Experts of a small language model.
Size: width 128, vocabulary 2048.
Experts: 32 experts in each of 15 layers, 32 ReGLU neurons an expert, 2 picks a token, a shared expert of 64 neurons.
Training: a variant of Muon for the experts, 818M tokens.
Below are experts of layer 9 (counted from 0) of a mixture-of-experts language model. Rows are named router (the router's row for the expert) and show model dimensions 0-127. Each number is 200 + 20 x the weight over its row's rms, rounded and kept within 0 to 999.
After each expert's rows: a language model's description of what the expert responds to; "gets" lists some tokens that make up at least twice as much of what it gets as of all text. This comes from a sample of Wikipedia text that the model never trained on. Tokens count by the router's weight.

# expert 22
router,207,220,203,185,201,216,218,175,201,181,181,196,194,188,186,171,222,203,182,208,224,205,158,220,225,221,184,153,176,226,228,214,196,184,169,205,216,177,214,195,196,199,208,233,189,199,203,170,203,226,196,202,236,213,207,209,184,186,199,222,176,193,181,153,207,182,227,214,206,193,214,179,211,178,205,178,155,201,206,174,233,170,208,124,169,199,200,164,197,197,174,210,233,197,196,194,192,205,210,234,201,181,229,187,196,205,208,161,205,185,218,191,198,210,220,199,193,205,220,238,190,209,199,195,201,189,234,212
Description: Word-start stems, Latinate words. Opening stems and next pieces of common Latinate words, such as comp, part, cont, dif-f-icult, per-f-ect, prot-ect, Pro-v-incial.
gets: " F", " f", "f", " cont", " part", " comp"

# expert 5
router,203,177,210,203,208,188,223,191,194,170,180,162,175,233,197,198,174,207,207,229,222,205,174,197,186,211,179,167,185,237,208,204,208,199,174,227,222,191,195,207,209,205,207,227,191,184,201,186,197,259,188,198,226,217,208,217,222,175,186,192,164,211,239,185,226,204,205,195,214,180,183,220,199,163,214,178,184,215,186,212,206,207,181,150,210,173,211,164,187,209,187,214,211,215,216,224,192,187,186,192,194,162,238,212,211,230,176,214,179,199,191,246,181,192,203,225,189,191,221,226,224,201,227,235,216,174,197,191
Description: Mid-word place-name pieces. Inner pieces of proper names, especially b in place names like Gothenburg, Scarborough, Caribbean, plus ata in Kolkata, and the article the.
gets: "b", " the", "a", "p", "n", " B"

# expert 31
router,229,207,190,223,229,190,199,215,189,211,210,164,193,211,208,173,177,199,194,209,211,225,190,187,204,199,222,194,209,246,199,189,218,241,155,221,208,205,179,214,198,211,192,209,189,203,207,168,235,219,219,215,222,204,203,207,205,192,205,183,215,236,152,190,233,226,207,204,208,176,170,204,217,192,215,186,213,226,183,167,203,180,193,168,182,175,205,132,188,205,199,231,193,216,178,170,176,184,191,222,180,188,202,234,182,201,187,196,153,194,201,236,183,218,231,202,220,181,212,192,184,202,182,202,193,220,226,191
Description: V-words and infobox labels. Pieces after D or V and capital v words, such as D-iss-olved in infoboxes, V-ir-gin, v-ice-chancellor, Dr-ama, Dav, Mich.
gets: " V", "i", " v", " is", " was", "ik"

# expert 3
router,226,191,201,206,188,209,208,216,204,204,167,201,171,209,207,174,219,189,184,203,231,188,147,203,190,222,227,173,224,230,208,199,196,173,179,247,194,168,201,219,204,221,197,227,212,166,195,182,212,249,210,190,222,192,208,207,190,154,193,197,222,194,206,208,245,167,205,204,203,174,186,205,201,195,198,200,209,213,183,177,213,189,177,135,204,187,189,152,200,205,166,207,213,223,188,199,151,204,195,204,171,187,221,201,224,178,187,202,172,189,218,226,211,193,201,235,194,192,207,216,207,184,212,221,215,203,210,198
Description: Spaces before numbers. Standalone space or opening parenthesis tokens right before digits, especially in tables, dates, birth details and coordinates.
gets: " ", " (", "\n", "–", "(", "9"

# expert 9
router,215,182,212,239,206,198,233,192,198,201,200,154,156,235,218,189,200,193,198,205,268,170,186,229,204,220,231,182,200,234,180,199,178,173,203,256,194,185,212,219,233,208,160,214,188,201,235,188,212,213,212,204,199,163,179,211,192,187,205,198,193,204,176,203,210,218,185,219,193,182,211,190,232,196,187,204,197,206,197,203,206,184,214,175,207,174,191,146,211,193,196,206,210,205,185,218,177,205,185,239,167,208,198,184,199,222,194,197,184,208,179,202,186,193,214,199,187,191,206,231,212,222,238,208,205,178,200,236
Description: Word-initial prefixes, hyphens. Opening word pieces like f, re, st, un, ex, pro, and hyphens joining compounds such as well-equipped, long-distance.
gets: "-", " f", " F", " st", "–", " re"

# expert 27
router,207,186,206,232,199,201,207,191,199,202,148,172,169,213,205,187,205,199,199,232,245,160,163,189,202,222,211,151,194,241,206,179,198,195,198,243,211,180,200,203,191,203,187,217,218,192,213,180,210,235,196,201,235,200,201,214,211,166,199,210,188,198,226,180,219,203,190,209,198,182,168,205,216,194,210,187,201,197,192,184,206,200,185,132,187,165,202,143,194,194,169,244,196,222,184,202,158,206,194,209,187,187,230,215,201,192,189,192,201,187,204,216,202,187,212,222,193,194,219,206,202,201,239,232,209,203,211,210
Description: Name and month endings. Final pieces completing proper names and month names in lists and tables, such as November, Clara, Ljubljana, Conservative.
gets: "a", "\n", "ia", "o", "er", "e"

# expert 10
router,187,185,185,222,195,205,198,212,179,186,166,170,192,211,213,182,208,181,184,218,250,153,171,202,197,189,224,148,207,210,216,171,216,196,181,239,207,194,168,211,188,203,172,223,218,193,227,206,224,208,194,205,227,210,179,220,221,174,198,195,195,235,194,182,234,214,209,199,198,201,203,186,219,207,196,179,195,198,222,183,199,200,194,142,202,170,224,150,188,207,185,210,205,188,210,179,183,235,183,193,170,196,244,216,194,196,179,217,195,183,182,205,194,194,224,229,183,198,234,226,224,191,209,205,232,208,186,209
Description: Digits in numbers. Number pieces and number words inside dates, coordinates, tables and statistics, such as 70, 13, 000, Eight, 024.
gets: "6", "7", "8", "5", "4", "9"

# expert 8
router,204,173,218,212,190,186,229,182,206,223,156,154,163,232,216,198,213,188,214,179,232,198,160,181,221,229,208,202,195,234,200,197,209,187,237,245,193,188,226,215,185,218,196,215,217,208,202,187,203,228,199,194,217,202,206,212,207,201,199,228,215,196,216,193,197,209,182,192,203,193,221,180,223,177,216,168,208,210,199,207,228,199,225,132,170,187,202,145,218,197,189,216,212,224,192,203,170,191,198,228,204,190,219,244,189,172,182,173,185,196,216,207,188,203,201,208,186,193,220,205,220,192,219,233,171,206,211,208
Description: Sentence-ending punctuation. Periods ending sentences or abbreviations like c. and St., plus commas, apostrophes, closing quotes and parentheses, degree and dollar signs.
gets: ".", "'", " \"", ",", ":", "\n\n"

# expert 24
router,200,205,208,217,214,220,199,198,220,161,201,190,168,214,190,197,202,165,203,236,243,156,189,177,212,206,208,173,202,216,198,193,201,221,169,233,207,208,216,216,189,185,140,229,190,198,205,176,202,246,186,204,234,226,193,199,194,175,195,201,201,203,213,202,220,194,184,209,196,158,168,197,234,184,179,200,213,222,210,174,196,210,204,147,178,202,209,146,205,206,162,228,202,209,193,199,193,194,181,188,191,166,222,219,209,208,174,202,211,207,203,207,194,191,168,242,184,193,191,220,206,185,226,224,201,209,215,203
Description: Articles and determiners. Articles and possessives before a noun phrase, mostly a, the, an, his, their, its, after prepositions like of, in, to.
gets: " the", " a", " A", " an", " his", "A"

# expert 20
router,205,185,202,230,206,219,206,207,198,202,166,172,169,208,192,185,195,185,185,193,229,174,163,195,196,248,218,146,200,205,212,172,236,211,188,243,221,178,214,195,179,196,158,213,202,185,193,166,193,218,199,199,222,188,219,220,208,151,192,207,202,199,220,205,220,221,184,212,189,197,169,219,216,207,195,189,206,211,173,174,213,197,204,129,177,161,206,152,203,206,181,225,206,235,207,204,172,194,197,208,195,172,222,200,204,207,201,201,199,190,191,205,199,188,209,197,167,187,210,202,208,201,214,219,222,204,227,227
Description: Auxiliary and modal verbs. Auxiliary and modal verbs after a subject, such as has, had, can, will, would, was, plus word endings like round in rounded.
gets: " to", " was", " is", " were", " are", " has"

# expert 15
router,193,193,205,189,211,206,216,212,217,187,175,179,145,232,215,194,200,199,191,210,262,178,182,188,221,227,238,178,194,243,211,193,207,193,208,231,213,189,211,202,212,204,187,220,220,206,218,192,215,240,199,212,209,193,206,213,210,150,197,206,193,203,201,191,198,199,206,191,212,186,159,204,205,209,209,198,199,197,208,172,215,186,197,155,187,184,214,157,208,199,156,197,205,224,202,217,145,217,219,195,203,197,245,219,221,199,198,205,187,210,213,201,200,203,217,255,169,202,203,202,209,202,245,236,217,194,219,207
Description: Second syllable after capital. Short middle pieces after an initial letter or syllable, like um in posthumously, on in Lonzo, Col, Car, pol.
gets: "um", "al", ")", "on", " K", " Al"

# expert 14
router,214,185,207,234,199,198,208,206,197,199,156,178,155,226,208,186,196,205,196,225,240,166,154,203,208,225,215,172,203,241,218,186,187,203,180,242,205,186,202,213,201,211,190,222,212,183,206,189,216,237,195,203,236,196,196,220,202,184,199,212,191,196,208,176,214,201,208,211,199,183,181,200,213,180,189,187,203,202,200,186,213,198,188,127,180,166,215,134,205,197,155,232,207,233,193,194,151,210,192,198,182,176,235,204,205,193,185,186,203,199,201,211,201,195,218,211,188,190,213,204,200,204,220,222,203,200,205,227
Description: Name-initial capitals, bare spaces. Capital first letters of surnames and proper names (Pivo, Panne, Mawr, Stephenson), bare spaces before numbers, and accented byte pieces.
gets: " ", " M", " P", " D", " H", " B"

# expert 17
router,211,165,201,197,215,191,209,186,191,215,181,151,199,219,200,191,200,197,189,212,231,186,176,202,233,229,214,184,219,223,223,169,232,213,196,240,201,186,190,219,208,203,203,257,222,195,199,188,214,250,202,179,220,188,201,229,202,166,196,202,186,167,237,190,188,197,213,201,188,166,190,189,212,188,186,180,225,221,224,189,194,193,209,171,201,171,231,140,187,195,179,234,213,191,214,218,205,206,225,168,202,191,185,182,198,207,189,209,197,175,216,210,187,186,225,206,215,207,241,221,231,219,208,218,170,191,194,192
Description: Lowercase word-start letters. First letter or two of ordinary lowercase nouns and verbs after the or a, as in precipitation, box, census, platform.
gets: " c", " s", " C", " p", " B", " S"

# expert 1
router,213,183,201,216,195,204,219,219,203,191,202,209,168,228,211,184,218,193,213,209,226,182,162,206,219,199,195,159,197,210,188,172,191,212,217,209,233,185,176,207,188,214,203,207,185,185,198,190,228,210,177,201,222,225,195,218,183,175,224,177,173,162,190,192,256,173,204,202,204,187,191,203,201,180,206,190,204,174,213,200,217,239,196,135,189,174,170,140,191,215,172,197,183,225,183,184,167,244,182,200,222,191,222,217,206,204,209,180,195,174,188,188,195,181,189,238,179,171,224,222,198,203,205,204,221,192,195,207
Description: Capitalized name-initial pieces. Word pieces just after a capital or initial letter, mostly in proper names and titles, such as B-ig, G-allery, W-isconsin, Cate-g-ory.
gets: "g", " G", "er", " B", " L", " Ch"

# expert 16
router,192,211,218,188,203,177,190,209,179,189,178,214,180,243,192,177,183,194,193,177,224,155,167,186,221,212,209,207,192,206,192,183,233,187,196,224,231,221,170,194,192,194,195,232,220,182,244,143,226,209,187,211,212,165,186,220,208,178,198,199,197,201,197,207,199,217,208,202,189,198,199,180,216,186,181,189,197,199,169,199,231,215,216,130,190,159,220,166,233,204,205,197,212,194,203,178,159,213,187,210,148,192,198,215,202,203,200,175,192,191,196,208,211,180,227,208,206,183,207,179,211,195,206,235,226,187,211,190
Description: Word-initial consonant pieces. Letter pieces right after a word's first letter or a capital at a word start, such as b-l-ack, S-l-ovak, l-argest, M-ind, L-ibertarian.
gets: " L", " l", " M", " H", " h", " T"

# expert 2
router,206,182,213,231,196,201,203,199,194,183,161,173,151,201,207,194,202,192,195,206,256,169,166,212,202,224,210,168,205,237,200,177,194,194,194,248,210,195,207,211,199,199,192,210,194,213,196,176,209,237,206,198,241,193,194,210,208,178,201,214,191,206,206,185,219,203,190,204,198,189,168,191,201,192,198,188,200,194,180,170,218,205,198,126,187,161,209,132,201,196,164,234,212,216,202,200,178,196,200,205,182,189,232,207,196,206,197,197,214,190,196,225,193,180,214,239,184,190,205,214,205,194,231,231,221,211,223,194
Description: Word-initial fragments, table separators. Short word-initial pieces such as ro, pe, cre, appro (roles, rotated, rock), plus table pipes, periods and line breaks in lists.
gets: " |", "\n", ".", "\n\n", "|", " be"

# expert 18
router,210,193,195,212,222,212,212,178,185,187,185,165,185,227,213,191,209,187,173,183,257,186,177,220,209,211,224,200,217,211,192,163,181,232,210,238,224,187,188,229,207,176,217,213,158,177,216,197,195,202,193,204,242,212,207,205,231,167,197,228,210,224,225,203,212,199,198,201,199,193,187,208,207,203,176,174,198,213,152,179,219,196,231,192,191,173,182,180,216,143,162,195,187,202,183,211,205,192,186,196,186,156,220,208,179,188,181,207,194,185,214,194,159,184,177,191,170,222,196,191,226,199,230,217,218,216,204,202
Description: Verb stems before suffixes. Verb roots or mid-verb pieces that take endings like ed, ing, ment next: confirmed, revealed, develop, establish, return.
gets: "re", "\n", "2", "ut", "e", "un"

# expert 26
router,213,236,205,203,233,200,230,186,196,221,181,179,174,220,205,174,189,195,195,196,235,145,160,217,192,213,220,175,174,231,199,155,215,206,168,243,195,197,202,189,200,196,213,240,192,202,206,184,220,229,202,230,221,206,197,239,213,192,190,196,207,205,200,189,222,236,219,204,215,178,184,205,217,195,181,162,218,198,202,188,225,177,196,168,196,179,204,140,194,204,168,209,193,204,215,215,176,213,209,210,174,171,228,212,198,194,168,212,199,204,201,209,210,180,189,210,196,195,214,204,196,199,230,236,232,189,214,208
Description: Commas and conjunctions. Commas, and, but, semicolons and closing parentheses in lists, especially after birth years like (born 1999), and table pipes.
gets: ",", " and", ")", " |", ";", " was"

# expert 7
router,197,193,215,199,211,203,187,202,190,189,167,152,143,186,200,187,195,198,190,194,219,163,186,191,218,238,221,153,191,203,207,157,180,203,198,213,198,208,191,223,196,202,199,254,229,196,213,154,206,206,184,225,209,214,190,198,200,180,207,203,181,197,234,190,214,195,215,197,179,186,169,197,197,233,171,219,159,205,181,172,224,200,175,177,199,171,207,143,186,187,173,237,209,223,194,191,194,183,204,220,210,206,225,200,188,200,172,208,179,193,209,203,182,200,186,185,173,182,193,192,214,204,205,237,167,195,201,202
Description: Prepositions, conjunctions, word pieces. Mainly the words in, In, or, and, at, and for, plus commas; also odd mid-word pieces like Adm-ir-al, St-ap-les, Ext-r-asolar.
gets: " in", " In", "r", ",", " at", "In"

# expert 28
router,194,173,199,216,194,187,217,179,204,216,181,183,164,190,193,196,202,183,199,207,241,166,188,199,215,233,190,173,208,252,206,192,176,191,195,232,219,192,203,205,191,209,196,201,204,160,199,165,203,236,210,199,224,216,200,205,225,156,205,222,190,203,195,182,216,190,185,201,204,173,155,187,229,174,191,182,177,196,162,180,215,201,222,146,200,195,209,150,194,188,159,218,218,215,198,183,160,206,202,192,191,191,223,219,188,193,181,212,189,193,217,193,213,185,210,216,191,195,221,186,198,214,255,231,203,200,230,198
Description: Year and numeral starts. Leading digits of years and numbers, mostly 1 and 2, in dates, census headings and tables, such as 1984, 2000, 2018; also Singles, according.
gets: "1", "2", "0", "3", "6", "4"